From a checkpoint of a small mixture-of-experts model trained on Wikipedia: width 192, a variant of SOAP for the experts.
Below are experts of layer 2 (counted from 0) of a mixture-of-experts language model. Rows are named router (the router's row for the expert), down (a neuron's output weights, with its number) and show model dimensions 0-191. Each number is 128 + 32 x the weight over its row's rms, rounded and kept within 0 to 255. Numbers have three digits each.
After each expert's rows: "raises" lists some tokens whose logits its average output raises strongly, later layers aside. This comes from a sample of Wikipedia text that the model never trained on.

# expert 0
router:186171162098134113106106055152083138105132120138148134114145101155079123106099079066123097116183063126173132113156127136110151126086110161125130143096152204087180120106103155139162189088151085147178126131084109152160134118160062169143149129204141149125184117183152116123034111156143156184155177162137154151124122164108090147127178118159169176136143110156116153178085086092182157133102134126105122140137122032120142132129131134110048114150108095108150095124062137122158098098114137157111155165128133079104085125062123126149074146117150093129127160124119128150142173158108178162
down5:132200105101118193182080124077129178183131156094139130111091117181175139144111125131140149147125100124084131081146137102116133200164120125107128112108186130164109060132078125185151151118154148133136107103117102172125120130167106124144149141114102134118177152081130090084116126179113078088106166193136145109080096103117152120127069096110114077146131113160121087155158130129073169122075122098114122114120142121121120152134126215121164180086160189175203099194125144103156137149113115192100099158056113087084120153056108131131113132082156126136118118191106136117110149068129192155
down6:116164083134150112150125155169213066146151128043110202141129140087089079112102061127127155118090097072150096103186139151167078176146114177091148110131151158127133074167138089149073115168139149112152127125127088070117099135131072098090125161138118131094175140147103108122153096104073137154095131131177107166107161161141128092131162140160124103194159088166101093141130114121188157157155132099143210137132111147105126139175127192105148090092164156136111213130102127086151151131154095140122139110114055135117073144102165133122117103174140086163106116108080181143154102135084122156
down7:139112159129220062122163151146162091076083148101160098130106130132156190089115120123122064149115093162179062104118114123147108099148066081136117146113124124086169084153146158125103102139145112146146137172131134110095153161161117080130138120112168099083114171177077124134107113058109155109095137133133085178108159149115147157199073100147140121115157133205159132102150086111124133123152134140166241092085097151184103156176109131109144132101153105079130100114084093104145124113120139167145101155113106199107083136092130133103114181142153205094148096156099140126049116108132130098
down8:136117140152089165135128199132119100139084125074185141110111099136116112131072132156136138172130117090128143140136100124156168152152110101101178113119083173078137076129094075152183095115134077165092153155099084103167167122131061123064077160153104094129152092116129203135118130160119075088117118145138068113182025053165123145115123217130118128111145101109171097125158103121085142197104123111174113174145147119149139136095094119157115103088132165117112133121171133072100129171130124115163146131164056153093144086156166085109151110077148119088085185127108161114123147164134168106
down9:081087159107098150161110170145140108100116158163117089081091124131149109141141140108095178115120130144185127161122170139144169131128081124102137162112180111131114155122064144125113079109170009105126166090125186100113080118127128193079124147113049157111132078114131128117106134080079063098094088102161147143055136135130139165181061144108164116131150155083184079091094103067101097116119124074137114158160184138136149080100146168151097128149143120129156087160109094167091147122148120125146136158120124144099113148124134125112169155152084124121191140205183098136050168133118135131
down10:039201139152172164183131105147169121085188110162153141129072128109178171172094156156099118160123122108116129140103103191157144129088120152157134068107165141139137122127197138101149111145158131052183086144142162151151123147149077109109096135119026178107132144119124159103161128162193156175138146152108065186055135141122117118163072125152161139092126131110139081209110128097159146107122092143172123126134107138148140170116101126124127151116133140095158065151149132181172152124164135156152103100099132088130158201110110104180084126142120134091150139120112122189131123116183087147
down11:095064123167177044154124115169177161160083114126047138150153105104138075192098130156137102103101135140159113125139131123171141121136106122137140112063180127090144106104074107105099128168146163135167156147167161124138147109081159179132137158212172098109153080137152102173105146139129157105141104162136116159148099139123163114161115064143157139156171144088121075075136083174131169076189121117150123159064097137155118172148131141220153124175136148121133171092118087166143114122104127126171167120132103122169103097071178097115117134150065114088166120081168173100126080169156116133
down12:120058137105077127142130146167174118227114126049111159135136147113093159201107146149177142107167148150148147130158118118127147113131137151127119089089159160102126137165179151167070184168143117164136117138099134103097167160102121147115130108116104099074122171037145127126098137168191114108119071091110155125120086158154131147134129104087114135146101133132114118144168156131158117157198123163140167151071094117157084097090160070182202153189132146090122191128147149190092106167132182115105137079044118106129134103112148085155153130096156161092152106110175114119158110111156108172
down13:157043161116164124169130126147116138148171099109129195186085079152129116102129159138114129145114129119130123091157116102101114082140139229107144135152142179119093096091104176199127151110166128128089133110155165112173113156127149118147067135142113170123162101104157152143117112062182116142148122205113141085149109102142133115082125080142149183183129093110178127159171035074120168078133086062139106145063120091133049162148145114122134133083112130152167101101106136120118122142151071144133143082127111100101105142122097088125176095112193149145080120094137097132120173114119067091
down14:162116149140129125171137172094126147129148131171105176183165111140191177086167195078085172119053079144056162140155082111104111083118121162139157145117080167187117158106169119133122159117133142161115163125142129149140090145135105153131108173143075126095183080086150122151109181086107088127098124123079138094114115083106062074153118126094080142136089170139142143115163150103114086076115155073157174145129081135155157164199110105093107135158123113150100150104169127035157096184155158140108147114111125147167113126167196085135104153117098123099173165070131162158117111133122151157
down15:148168178149184121177057097140097137096137165160086129147140155095161176161093152123173127113160090121139152131088085183166184090128142184126124159117098129161192166137073044143125152126158133166117189126094171106187107161136111151118143133066148126132161142110144152135115174027088157178112080164119155125128129131142173112157120148072150109098128145131134172187110143100099145097110134156068181144120185114126095167082128142098081139144147154159159108100170129086147128131103116100187154139088157127109103057075156176112097148124152119167115103154130147124154114052162120116
raises: " the", " ", " a"

# expert 4
router:157148123062164130116068131181168118124118099174091079121105083117080149092139146087091090109128089128126119097163161143057058141166113100103117167058177168143158140082096124099139217066125101105136080140102085098121104102119140130139144111169091154140215172149126119109113142143161161184164124187112110135112123072094132084174170115210121123165133124126061142108174087078143111132097131169155139144148058051129101133145090136155087161156120118142118138172125114145100131104102194141113114111133141104145142137124103068122107104120105111122177106181108111148088133125141105173
down78:133133096104166124148158149083142132120137106176127164128088118106088096117122088114077152123123117099180094099128067132139189178065137149164147138119128149107212141071076093138137182130114167147171145073051130157075107159194149163080177119082147127142186162099145128122116203090176124123158141135164101120039175159123137110088119108159162161127169126086128133112116095125111141094082100111135168037137110139120094108167130171128174150099116120121131136090121102163074125139175120128112039143147131149097122152126145113115153165145085097107118129163138151165110140214132083123
down79:044110099112183145144106100160127056141170108122111169121126160120075135143108133095116087155159120153145144141110158121108102126105143104109086155139169050163160117060167140199119169113166080157118079139111106134167126160182175065179090167192113157145124183129096097087152141092119211186099101100131102131098181103083139166107186137157176133119164122088146123139167141100159133144082107137120151115132082059088067140155122132148126096110124139137120133073125111122082152122157115102138148121134153168141115135101103189186111162134076050158118135159145109138172133143164078117
down80:101077181092093110144101109134136162076113185156245171197146098123154137147149131140144115172122138148127092190097148122092106148123137120108129110113100116167153107175106114192134150110140115114130080092105124112122147183114136101137090119116138122155170138142148131108134110120131088180157142057144181152141126122146132156115085157173106189144089127138103122097116094124086158122172055081095185121120162085101172151078214096120093126169202070134139079128180115077108160089143092124101145103169118111090059156070130122119131123119092143138136100150054170123168115125137090106
down81:171046104118109197188089110084134154126140108168104109099116106138114125084172153099116125135118152143106121240150136162123074183146122105177123117118154129103101146101089073155109116125198118118136114170143174187210158137186106155101167193115135150114069138145125133129152111132129156130106116172166156108096154117199099110114114147111110169148159117170134161148130177147106166169139145144122129165155114146091079161141119166135156110109206143104119126097170094074117143136175130173164095104048112087115151160134172143143092094175185137120134147147126149163068134098187126111
down82:121144170183099102108173112067144119130076134127074103132109083130166103112068146097107182108113145110173086102156162110138178192134106111087123134117148144072146189125110112095120198117127121164084196123181112126134116178140129173121140091135146126113172101118152129124130133100161156063151111108083181132155150095052090149142159095086112119109137044102141133100090113109143110155099174114114140084141148143081083120120100095138114175110113150092138153165119139112143098124103173149158113109162118127119032087072136137128116151119066085162178085141151121130253126116111119095
down83:142097117135207138119092136136120111104171154074161115147093173154125233122081178103124169111118121125089139063180146143099154124086108132127129089152078092150177163170160091143088118150170150093081124105085142121113117069132155136128171101121127063129139185095142196177126065169099121125180143146111166135181140071154176136138125138100093151205087139124116117119142129137156138098168156155172202064131087159157121158161117149137106138127167158128183095130148121103099192170143113157120070166179121109123114121110101160146183125170140119132113127096126100124097073122175167140
down84:165156105121149127116128174095136143114182140087156134117111135141088084158078125185084138166092139170153148085127158133088112097079097073084157073172152089145116132121134174172073151066166132150128182150123149153155191130145164113097085199150137185077082196090071150161097129174150166146100097141073151104076180128178104139133122126161175124110169124131099138114094145110100170091085155100158114185131160162135096138080148117067150174116142067132130148118165142126103105071095139141094143178125142156163136142148099127159110100199135123218107115151103143119147107143123109156
down85:126153074168142158126087117105137077143092067132194128169152117136167100109077084177112121156107080116130164120155126121130104161180103098170122106137141096084072144130130109102131128134147095139153141134161166107190089132160029211132105131170154111127127130130155127114144149076117078134124124114124039149100108132123049111130110069091075132147127134145158146176146109108124113077084149118081095150106055155097071126137115070090106087111101095161116190157114152127149096081115161190119154121097109124094118102170121134119126152128124100078109153131147112158100134199033118091
down86:091142095148162181113175113128138140178125176116139144093126139111108191158173179138096149119147091111166148106104184115114096131128109166117124198096166113112089148086057156119098158130088119100105123090135113158161137048153177148155170088130160150122143181131166158152174126123124190167100112127118080166129170086070107136148177060105139072106106120148157167099170175134104116080117166161148208125141131135139182155123115100116137142148163099115177143078169085162112075135153156104082111175109129115113151047138142119084150094120088141197125072120110158088071116095102122126
down87:129192165120147113101140136123107141114134061145118161135173116114076176094165112143159180117124154129121140159150149122168153130152094154129119118126131107135154080096148150159177120072119133120196200125143131166120101146102163137122158142154160139078228184123173198150210126152118135084101098117112147121104080153065131188095104084093157062077184154141130069170121058128164120130132153124100118081152167146136178152118139114099150079110148139087065119086087079103111107162113104142108092084149106147070124115113083124149106144114128112146127096150064113151133083096059146101
down88:140133131080120182116158135099148121151129099136157158138150142124131138109069140177162183138108136089160156086097146083194136137151173121153114120072106077115127098156158129152133186134167189094136193124117100126112122141090110124140074116083163142177134150106145100190087129207134120191132117135106099187157164179176167138149074074140127162137091152102163208078131102108101089116114061141132102106132146096128119121083118106128165122129081122159041159112171119128039091094124104186152143113166146125086118127106193129108109077109097072167091124111103099115179129164130125114
raises: "-", " |", " ", ".", "\n", "\""

# expert 3
router:139066144144126063134101122088136122079162169112148142123088110184135125105100159127146129156129160163142148164108136182124130073190065086164157161171094129119140082134098171110166127142097185106122143140137133143172119123130162158084076122164117101149080109118096100074097180155107132093081126144063162091245146115091127108087071115074063087096122129149166154118123174080102114187117130155081118092158160166154090132102131106139077115096087119124116179183169143130121130150091118126204077174132151116106173068169124129090132110144139123119108099160135125147119094089158161125
down0:104143158082135115112094103117153069169191155170129158112090176130133119181107158093132156109069137125063185097146139128152121134084094118138114122135119134094169212186103116137131142160174099114118103101143155103151173104135162133126104128133127101126058109139119135099124142159114091136126121099191136156201170103179111118152176195114121105212121122144132138131148146094204127151078158117155110071140162144158145198137095148097092159149151119172123140107109097175166141155110064169139125120138154106177103045103159067120056126173135108142156057136153088178146117093117147117
down1:143061068124106066099112154073128123143090150088117169084142174133137160064086061127104159147121141109137119160118139201127136173163144189143123150167131178115038115089083149121131144093095151111128154110093117148144150119121141128118117104124156126124151085151143116129138201152172099139114107134087222109174170142115142152159128125136160127148114111101055113119121188090135129134084147101133065112153107115036139117150104090111121117173084125120057157174166080152132150173084092155160175162094174158106174135105158127120126082151065170106099167163151126106125131153158162116
down2:185130118099151168097121153131151108116044155153113118072076130126094063108104242167076144130173083146120156104158098124099177112103128067122145176068105132120116070059096092171164153131109189196159125100165138131155151126139178129187160158095137153111131152117118131138163145142154114107135139135142121152126074116139126128076142150143120124142140116150114097087143081170128098126096112142126059174123070145078083111072141087120158134163143139101067083150149082116157117151146105126151135164137110164097116119166084075135157158170145131115099086061135091115123167104086124061
down3:200127141108132106129145110075100133169173187104138132148186128132063097142136130059143107124132164133058161086089154160119158195134151150124095132141122123069161111151076110155103118137162132126114143158153142144092158161107124136147095109126143174119123125149080096081079111146134084124177127050157102119108112118178121130130128155114090115073104112173144076060117100118122137156110162177105176170097170110140215189190142121148106150168137114141176176101099144105168152103117101117113161103086151114204102170155145131154141087179042159155169161135102122092094132114163174110
down4:156075162147131115146136120138098149078141113124140111109136118135109124080086108069145191034099109136120113149076142136051124076160167192058132138082162099064149107085104109118152150111179092081090158160152140105065162143091086115144143118099157155143205111135127088076127071106116094087150137148091115143129120128094160096133121145084151136166126149081115101103129099150136150101082104106125188124056107115209101173088111106142089063080151098086128154105140087091167128132091112149164107146130141133059085100146145103100104186130126122119109134139123112090089112150169125074
down5:117165144103135146103163120141089158139118123132072176154140150110098127137125128165117103184113098095106123094127116096166134143178182174134145065148180066066135139105142096138138161181099149113108110085163128078190168134153099078114098125134130112126146134126122115230075144189098084044086129103165087145129113091128114175136160137133105155162153131139087151064050141183117132173134090153101106114140145149066118135110092136149175133060123099138082126097127109167127090081147096058167080139103120116107093159147141139137140103159099169102121169074119200119177157112105149089
down6:117149185120100137125126117127063109133120135148119170110153159158113109191189105119130139092160161103135072120083178128120082135144140149117126103086079157107079132095180158117146146124170088112080137118116105088110064153132152172123101145089064093079123077165109162136104175182108169111168111174224151125180160088122142114152092097111090156175120071098103135084105110118140171158180122136163091103157123099154152157087118152139103099170041145114098084201130088137135111116115106087133183101103077186074150180073126142118075099159147111125152109135118122158154115161126105146
down7:169136122119136135094113144130086122151154150120121173119178126140102151161086101138093079113127103184142174138168164153148151119089136143133114109175191193121125131074187099092140117131140155118117103072106080151060126097087125131126146111118085185117075109102102157125123102144122168197150154151070163104079145095155120116189136135160069105084117129134155116079124128076080131135155132166145092149091183194132104184137163164137168108108162158176174141184136154175139185140132165084126104035159126130150099124092141116182087140120175127170105122121165113184057091165100090136
down8:188122153145129123109136149062104167175137107076149143086136121138170193140107081162112100141127112143152109112067140140134108167131119124108084177137138122200088105146111061129134198131100142101099138122076106141136118143146084109104156143082077125158086162134131124124126127160083180162112096129129152125162142151138152146124216124100126174119105103119096126088091134139107111070136105117175154144115160105131056131116136123098071119165142178120030098176253116141207138186090127140127130142114134101152134128118144131161121071188163150153129098109110085182139156175096130168
down9:154163123096080129125108104196112132141164176163181089086182131122106075137124125135167122111123170157144100132095143142115130118122113080112144139126133116082102108135123074137174135095190109147126108148089117125185091103161132097108098133088075153101171081103136096103171179151140031115133081117119154148098126143155158126141155154139031089054105076142112127098141151169163112099136164128107135094187141171097083056162091113208136138101108145208099092132144150151157197147121137123114148176095114143128054098154191130172163131093123151107139097123116110089161172117110121159
down10:166099174103150118161087166063105144129099151091144142155159062108127145145133000136112130092133108105097127066125088131081135160135165140112142075060117082148150152131159119139159163106118073132122116117150108136092122138101106111138138121237113143097172147069095119138167123098128112119136130107124117062028160138159109113103166105182182114174145149143162110159105099090102167150109123153133122184172070139134133112115137110121154151126151132154122092084123120164157143132128112110134150172082143144110073185134139140147053152081122105124170152133148116193078197113157135129
raises: ".", " A", " to", "\n", "s", " "

# expert 1
router:173142122114138108113123126161113121128116096117060055094133058129115138103155132149111106122110093152128092123175127141088066114083062138112129151105115153143143100072097148121159215127120135060144108124114110097156076124137092127121149127177142161171173115153111125114128134170137201213132155212130133113123143097088165101170202140140144145189137129134091157150048141110136186147113124126133105143161123089138119121144106117102000137140115126117150194153110111136132144121102141132176097119140174103145161109107115050115112085156159133133171107212142108135127152127156129163
down0:046133116100115122151121101122126096132091132088113030158097112124158141101107123092056191130134164142119100139129160131134099192091103095118072083167115145151173132143156130114114132135134108067112101077087102150116108181134167194129130140166112087163123162112163144120180165142125147160096148129069123134138148156140162158205143085128152098105085092123094137128102168113065077062148139057129133157123148171142069102124172107158103085081111178115123136146165151159079105115058044071103125144141162176106162118104097093176154180125131151124095143144143125125104153097123093122
down1:147097122229163113139155118164178132093089133100079158152066161094116135130157089058081147118147060180144101117141131143154137112122179158115143132208133131099102118083143084111121170079121083109062119127111149104094096210067125144098105123142159132138109160075126141116109107157160145127133170115127105123090134120182094159104100093174095128138150154106092134165118153067152150140104075141119123133144083107182103181106102186204125142098189169084096134119150125100129105125154068156081116131091112143125144105117112151130103155162114168103108187100099108176155089083194107115
down2:135152075098145124150196123030138097123132110082150182133232135143112141148130147150119052120114139193151139175079081188109128139141083109133070121109123125128109151127092128119127134121117146103148123139103127180146129116155165132102139127098179201146123133091086072068093073158141139095171141098135127096131087171097108130109149198125049087132086125132159150060116142167132101200138130123155075150125110116138175105142105108130108179171137091135146135147061155117077119137130139101096138115148053064119107104149128106125116116131150146197177157102095091161102112138123107088
down3:115145143121115072178182117115094102143103098151107079125087131149134137058073107170145110127130124119100122108167121126137139145141138120084122116139197115185043137145143165120141147108171156106129171160114131144123147141133119168155131092090106119104161105076123132097175083136129150117206146166113066149142195087164133117137081151166174177107161138065118170091139123126137105137125110088132154127091101131134125155119125096157033134142137151081158161139131070124154142124149123057078190156109108083086212091102078098178099174117139131110126164074124127059156187136075078148
down4:158110124115125150180143177088068112139214089130169108087125132077131145130191140131127149080130103130120108084121122138127155098116141143092112111118132106130099104112164127139189174149120082118202133175195106113149139138099056193168140115086155119159113134162148140152120073167160141181134131124104130063193118111138137112122209133178104178149149067108043126151126131131119128139116114079081081186177151142129157143122123056080112178147107104132169075161116110125081115132123148143109101139094161093133154141101126122180087112103147156105209188094160146173100134102142146158
down5:103105094168092125158119067113121163120191157142093180057117086137132084101105104112173202112093130133087198082138092095120142166089085177108120158113170106102146108156122152140153095141154083129114126115161043122100154148154120154186114114037071148101131093157066140112076078169086153075117130115119112110121110169117148077089121121143092105147140156138170121159077107099136102145087178119105112159134118122159048118104131113160142107086141121103104122057173161144110120145196114111168140136117112127129133106082112076121169129126117150154091133090163107108109147099126030113
down6:162206158176152167202140122160154084149134163122161140154106129161113111107156092097166174176156149159155119100141118138157078130139189105103118123097143124120146124150145129082183173120163168101081168126127078145138211094095153127123189081144170166160189095127123107116123147113145124114109124168090152103149137132157138093142173093133109194117122186108093131137108094121090115096112156126137184154179094121168061151116124142107113140118110095139140153145126197184165127187157072145159098109155171097095100068059126163124138116091138152143156084119134123098082190119195126057
down7:135200098124100111081195179167141169162101126103065161144107142143122091133131113185118067143125086152109108121133081085130184158162115116167104121143156127149212114084166154159087067086114173214123132141113135156118117103147159121113101118109133122053089114092114119164122189113123137168160128128117119115061157101095156108086084103186057086123127127076098124115159132133156147171143101096067097101094104146150175151089151173102119126136080116134124112069136075142113111155137114158113092176143168103118158179096176142098070167100148120150112106095121126110155083086093080115
down8:179203148168154122170154129132165067113126176112111190093065087075108154138130085133082092141132143088140150150120121115121113112086109071144167125073145079111205132163163130103184183118121111120092083106149139149082082127190129131114123133138159180131119142135147087144138125094121132167079076077135154114120187075130091107104152112077120095115078155184096115148111163150114108096119080164115128118116138202131103154066111084148104086135126122171146080111139170142127154111075145145113129126095146076157091084111166136160165099067179124146106053134106168155158087115103084156
down9:167083136119153181141109116081158104145119139134130148159168116165144114134179147117137110128102131173100159141131119104131078145123145144118119115153187164137194155182150160145114153199127124102111100184115168148098149136132083116122181157108191124103069180152112155096062160168159207133134110171152155077095088161133119151096121089128094090065126095136083120155111168131158100174136076155144142188107058167093069169086084109150150146076061095146148130160084095099146137136151125108080127184138058123147078139139107136147108105165164117037111128139098116088159142125128122176
down10:102096123127072115103113162098117106096137101129117119151149085163110100086086073138120066141129098136132106098157122125123154117069053136171083105128119079118108140160200148165125165149109152065169103133115116165105150086120056118049123129145124144109120092152142145126182096169123079148102159110173116127102186100106117178081173115109132175143110144113114101142102137108050063109118117160129186167120096156115118114144161137109051159172136125098056140160115161157104143130159108153121075142178137104206150141185104152163169154155186116135153173147081142107122090191134090083
raises: ",", ".", "-", "s", " in", ":"

# expert 5
router:175118107155100133125165185131189148158117142127101097185089084115063138143147123116079104086119134129155077097151143149058107102059133103074125098168160150136190128141112111182091172096134109105109127162120140086093131188152123108125146132185158183117100111148136095100129075181127069136128146160110140131084110133081067133116145165182167113179119154145054137093120075146105113171090145202101116096165095113085098134131158146155074146196141078149135151110108181141163135090069160154126134115121117095080099117156092087098092161103105131116148106095133108100136106101177110200
down5:147113185093115151155157111095219136117077124133159150161114145154102125157159143150114099134078164119160181120123134139135180102062148090142168184125202158123145161114171136145156122044128155096123113165140127144129198140120130127159086136125135113131102140123088099139097135114143076173122126132168133148113090128187156127092129123138168150092128078098150147139097177115149122064153155148110100138159145165094192137095135096147139102193122150121119100128092141180126110156115048100086157130198185169124065135090106133149139169117090085149147124142020187078129156107095190136
down6:093127027111090180138125181110159106108076197113161119137133161156127144146096119099178105161105085140142120135131129124176128145044098091176136141173114180104082132163101145110141143100143107065120169128162118103127104141131113145125143147147147106124151149174150119132120073064135123108189092146107127181093146072148114125172138127118147160120119152111171109144158214159126145052150151113057107131098115141079132120121126151192113198163125121211056176159078119100098103153133128081082169117139170181142123137091104160125111178106103130126127182120162073083130120135157133125
down7:160149122071138064130148110151094129170174147152076154179160148157074114123183120105120186149113101143125097090165126144137110128156084117138126134151134201106099177121118166163145135111147117107151114151137151098173177175064112122152087119089110110097165092135141206140131137078100095120202140153160166109129126109155073143113163163172170115146055111125112114177145105103078137166123158166132171160176118131136187161151118131111149154085119177121116067083134143138125141103190115167093151135147163094135101168195047101117133175161114088125115152135186106107114051053117125133
down8:088140160169092094153161133156142142126121081153126176105129130131106145106081118159095139092174137176106111084122148143061100120145137097140113131103129139112148160084107189094125129177168238112138158064143122084138127146152139080108104158077122181169153134107136159079164123128139149084120121139136159100178093134166099215162092099102163075124065177117153133108097171155168094113156121141146173108166108101166136079148132216121087103127153093057093169162104153147111142067132085129144155099092144116113121102119125087153108124147112149095157180094103177133180076128069167104
down9:117136083141099099146106074102125117071162098128138138089136072182088102144138138146164167080108131132136170149106066119103147104103141096115147119141088136088170146124075111115147177102124144111141133085077156131062090132151171108149139124152155108136124171167121173124109102118129173166063125096053123141125060148067043116129137144126139060183133072155139108062103112123097156145137172204122162144078092137089095141160073165139126128131122129075156082126055127130148130117096107177135087144075138117127137092105131168171125138106088125114149179068166158056166092087150108133
down10:110097162158106103181084157141132139149101099142147095097056162107118067138149144173116093151117141088124119108117095081095137086050110181145112138135191102145105098105132152077143111156147066153132117109092173153080150141153104107078213164116151158181103131112118138111136154127077101114128122138123080098153138166104146069109127150151115111098151151108124135140197142140086177082143183135136138100064090096120047153134111147160082150109140107084096127195186094144161155157148186160112068134132141184164116127107117069183178152117143168140112104130166146141059151162102163153
down11:092122180137105132108139150044144108070144133090083127136121173153157143115160138183139094092142139146107095141066159145071148157110115133142109144141128125100130077113093083107128112082103130137118158101144151118117192101117078094148124126077128094121169106154126134094048096157149126055149127168112177119143151127095142112104126109144179204142104099156045106118144170147143129115107113152143144188072109163149056115107099135115116099144062177165161091139104149118097117112140129079157088122085091158160145118144096139093169027071101110099124203107127192109131161163178089140
down12:125080117115082124122129128129127089116074138111097152142153097132121153123106116091122143128181116102174129120144129116121106164106169117184150113103135120137177146175141094154158198155180108112113143170161131152155163206134133170116141154165153140102215140111150104155105123134078145113104108165125100183126109141122157111134145123154120138127138096167156169178131130048155122144046116087110147147190162157053098092104125165071150083161114106137134100125110098130198133079148129151152173156138162171120137098159191098073150115096109062126109198165144029093093163163132206114
down13:120169170156137115122066122128138164100185148135144087140175127069148170157144158134136146135156128138125111113086151095118157150109056156130083123087126110132100098114138119186107076160161155156071178171135146140112103165077137111128088117115086116109154143142142130166101114176102128108062128112155046092104159117138108147193098174114118135109131052186110078166097155133214107134133122138142199078115124144120134066140130152093195155070147089167158145119154178172190139097121100080102086149166151129118083116146119110153141109142098132135063074154138055131103127108094137187
down14:177148141162104157120161097145162103101145091108114140084104122106118047067155121105107193164115180133131140105165143116151069112189146121174120107152142078181132103148078084191108120152125123130106088184103132070101082126165148095117142072071145104154104146097132161142121142161130099146096093182108103169104202139161137121089110103132179139102109175043051151085109155103151145132192115124120100182135125074123120155162161076152168162192178150120112180192123097115129196149093157123139137143131126092139167156122092152129143128118129075172162118108136120102093123107145160151
down15:093125108137169099090208138166146136169105086091179139117183171099148116118133120126139092139109168155104180115125170165128129134058087161129191090069167115150183147126170153101182144174178089115163127103127142095103109153097115130152118150144184125180146120200218148169116063127168166095103054163136182121152088092146163098106169163123193126123118088134138120088165097156124133146128145144159100156149128110121146191103131111126119109151205137131181126171139129154146134121135129078120149185153126157104164138112179090096077106156124168089113115086121133096162163141105187140
raises: " ", " |", ".", "\n", ",", "-"

# expert 2
router:168156127098138114098081129146135121141114090178085101113134072124094179100162122077102102133124092128142136124163156145069064126137106132133130159066175188157162110066098154129137212067125118091131096120111107115129123115120115115153154135178124156162224136145116117124096161166136194184142165199121130121111133098087131088177193138213171156189132132112085152148111096097151149152114141158136113108153086067089104131146107125146020151166123121139179156155115135152123093122092160131136100120107187062149122129119116055116088121135113100136178138174124114150116148136130113160
down5:080153184113138135120121181144106106105089125086056085160097138129119101126141110156122119092106114179167167104128096130110148138106119144153129166044140086103088185070126081171105098158145109077135147126156140184095147109147146134109129080117155106126114096169236066187133108170193110176158090146134118148120099145113148162179065112125125167138098128101116087078125083115116169137149131172055109132091172163152156116151124171166090102135074145087165119170083083099138137122138135146135089154068123129083136115167110159131112116123143126150059114140160062162094089155112121077
down6:068104090142106170112121149102107130131139085108176143107109172079088125049052157159143164137186194131073127090127123100095189147202166158060128162184161138113147116092155151140131112170120134096084085162141146157136127130164147154118125153162082125147167128113134088158129127101159132132061128111161094151102129098108188163073158171156123129158072159137127145120140116117134163117179152120097160129151085133103127202137089071123095125064112130096118103128156112104126159130081197120118114103156103162162180032140115141127120174093129160082138091102075061122133132148122132156
down7:118153116128170109129139173080122159148109085141100115159059066140103081143079135138133117113116120136147096146165145159107187158135122199139153107096091110065098077143099120060114073103076133124161099118091124140112123113127115171083080071126135133120139175099123100129148131166135108122117124132132140124128130126118146137118162130147053129152143135095183139138073134065134066076128083143149183140122185097141133129103168128175022130198176115138147132157139134128090150140199135118094117152148162198196147142182117133111193128124143101146124191125109044148153064160126128090
down8:119091141138163156134084134147106130101130162133132197072158128160139177140087133137151128159140160168121143194101141101145067134195076212193148112107169159119184160214110099096156107120089121096129127115150105144187131109149128105114142142167190082132183081147085138065159136126117133103093203093099118143101152166075135157153129154158197152046092170162151187095125139136096147139164169147166186147152119094117161111117146113194120128143115122147138144136118155114089182132172118149168136131135171106113154114108146145152120099168157091149105070104147074165105138111097165113
down9:093185131158129104140131161066133080170107130118151142145166131105135119101096119113062094192149142098146046105130066085114212143107093058171150100159118100111096106130082118107119141130140091184104181152139082110045109105138086154118187110131172137116117102101154070187154180110135131165087126140088250139126127100123165091089152129102089085150127085139108117140152153115092147141141146077140084144119116132177042098132113156144118119143098126152113167139125104127116149112138086081105154125157138032140112136111114151151123152159104103094140106147125114098173134173117150112
down10:178110151103170122177189174113128178149129096109097151108149152100140170100112126183106168086160113151113110134120103081115126191150190111129174162096118138128147108109134136091121108154059091129177150145116108125101073115091038103138213066123097147128102089152095126156105143137094129153154146172114119140126137142142101132144115111149109095153122229179156102117093132096096093113105116139094117087091115039185038167149066114138136167139147112093099131118134114125071145121159103168150127095111174125097141132174162192167124159117136113147100079086195110100129162096109098142
down11:202126166159140101146112138156134108183136174112130130146166137168118103173118162106120152098116078072137089125106155116162110055175185082124176076118192162051121097091145148064098114173119147157120096140160145127098115149110152047163162153150128132169131154144108142122149103121090147114156116116130068152118087156063116150115056112142104148102143112093204110138128120156138120168125117108083133175141097141112181113120066132150118112152169155123118143108108052141144096075134208129141196169110081167157084129198162123133115141169144120178074172119125112146175137121129133097
down12:135151070119136160108135108171074060147143073102111121112186112148139137114170123161140090132178113130123067133187138108069137153152078152078089133092166127107147111096102177146144166112117137119095093102109109135154150146147100199155122148130126160122139169160133081107135212119116118098156133127142077167161109006063121096119117193151104160138176164190090103155151120107187151143127134080139082064095083100134161075129139113151196133112141141116144119139090136104142160154120111171152137187074147171162152192115122170082157108145127100106129127120156165096108127121124087164
down13:142084098126129115137095143091138146148130161098094204180145159155127129151091142095113108202136208115134109112110204126121171100067127145108093171097126114111177084106143104107109119102153125160088079110127158138143097119107156094067120190144133079161048069131109174166126133180077163078104121117131115110090141075113118153130141117102174143146106090127102181115122112097152124145156147105119199131136109117125110124203107186184156119139152153111083138191196125126164116128110089094111126156135151145182156119136121161184163123106158089168159073178151096147078165085138089079
down14:126179165119078096142106091160122119110160135158129110137148076158129165142091085164152162142123166159129115142126127130106063110090149137102071072070075114072191157120157144110153057116124077152124153170161117160092144124100112126088153166074080150133151148175140171077116138151070187078113075114099111155120156143138120147107148133123132123093138148118123161126108113176193095130171181177076130163095121186165160094142165122106164146115117128174048145161140135136117161131157042143171154164143158115140107113121123126122162104136111190037071128103097088103061150108110117118
down15:077176152105194168101116172089113155119157136110120124115114069121118130124145077155076148098130132091098075156137156050085140125153095141105124101147150131098145179151130162085068113132177090109112106128121157099162083164157112170149126063121077137074143087082180112149117096180131100057090140178152071111163183153115146152103092160222155173116151115153134122142138132205157117142133110122128160153142119156149106130128109184223155147115150097075121128130115110093117142112152163115116197116152143137130124155105189145183178108164161157183120130110101131129120078127081096143
raises: ",", ".", "-", " and", "s", " in"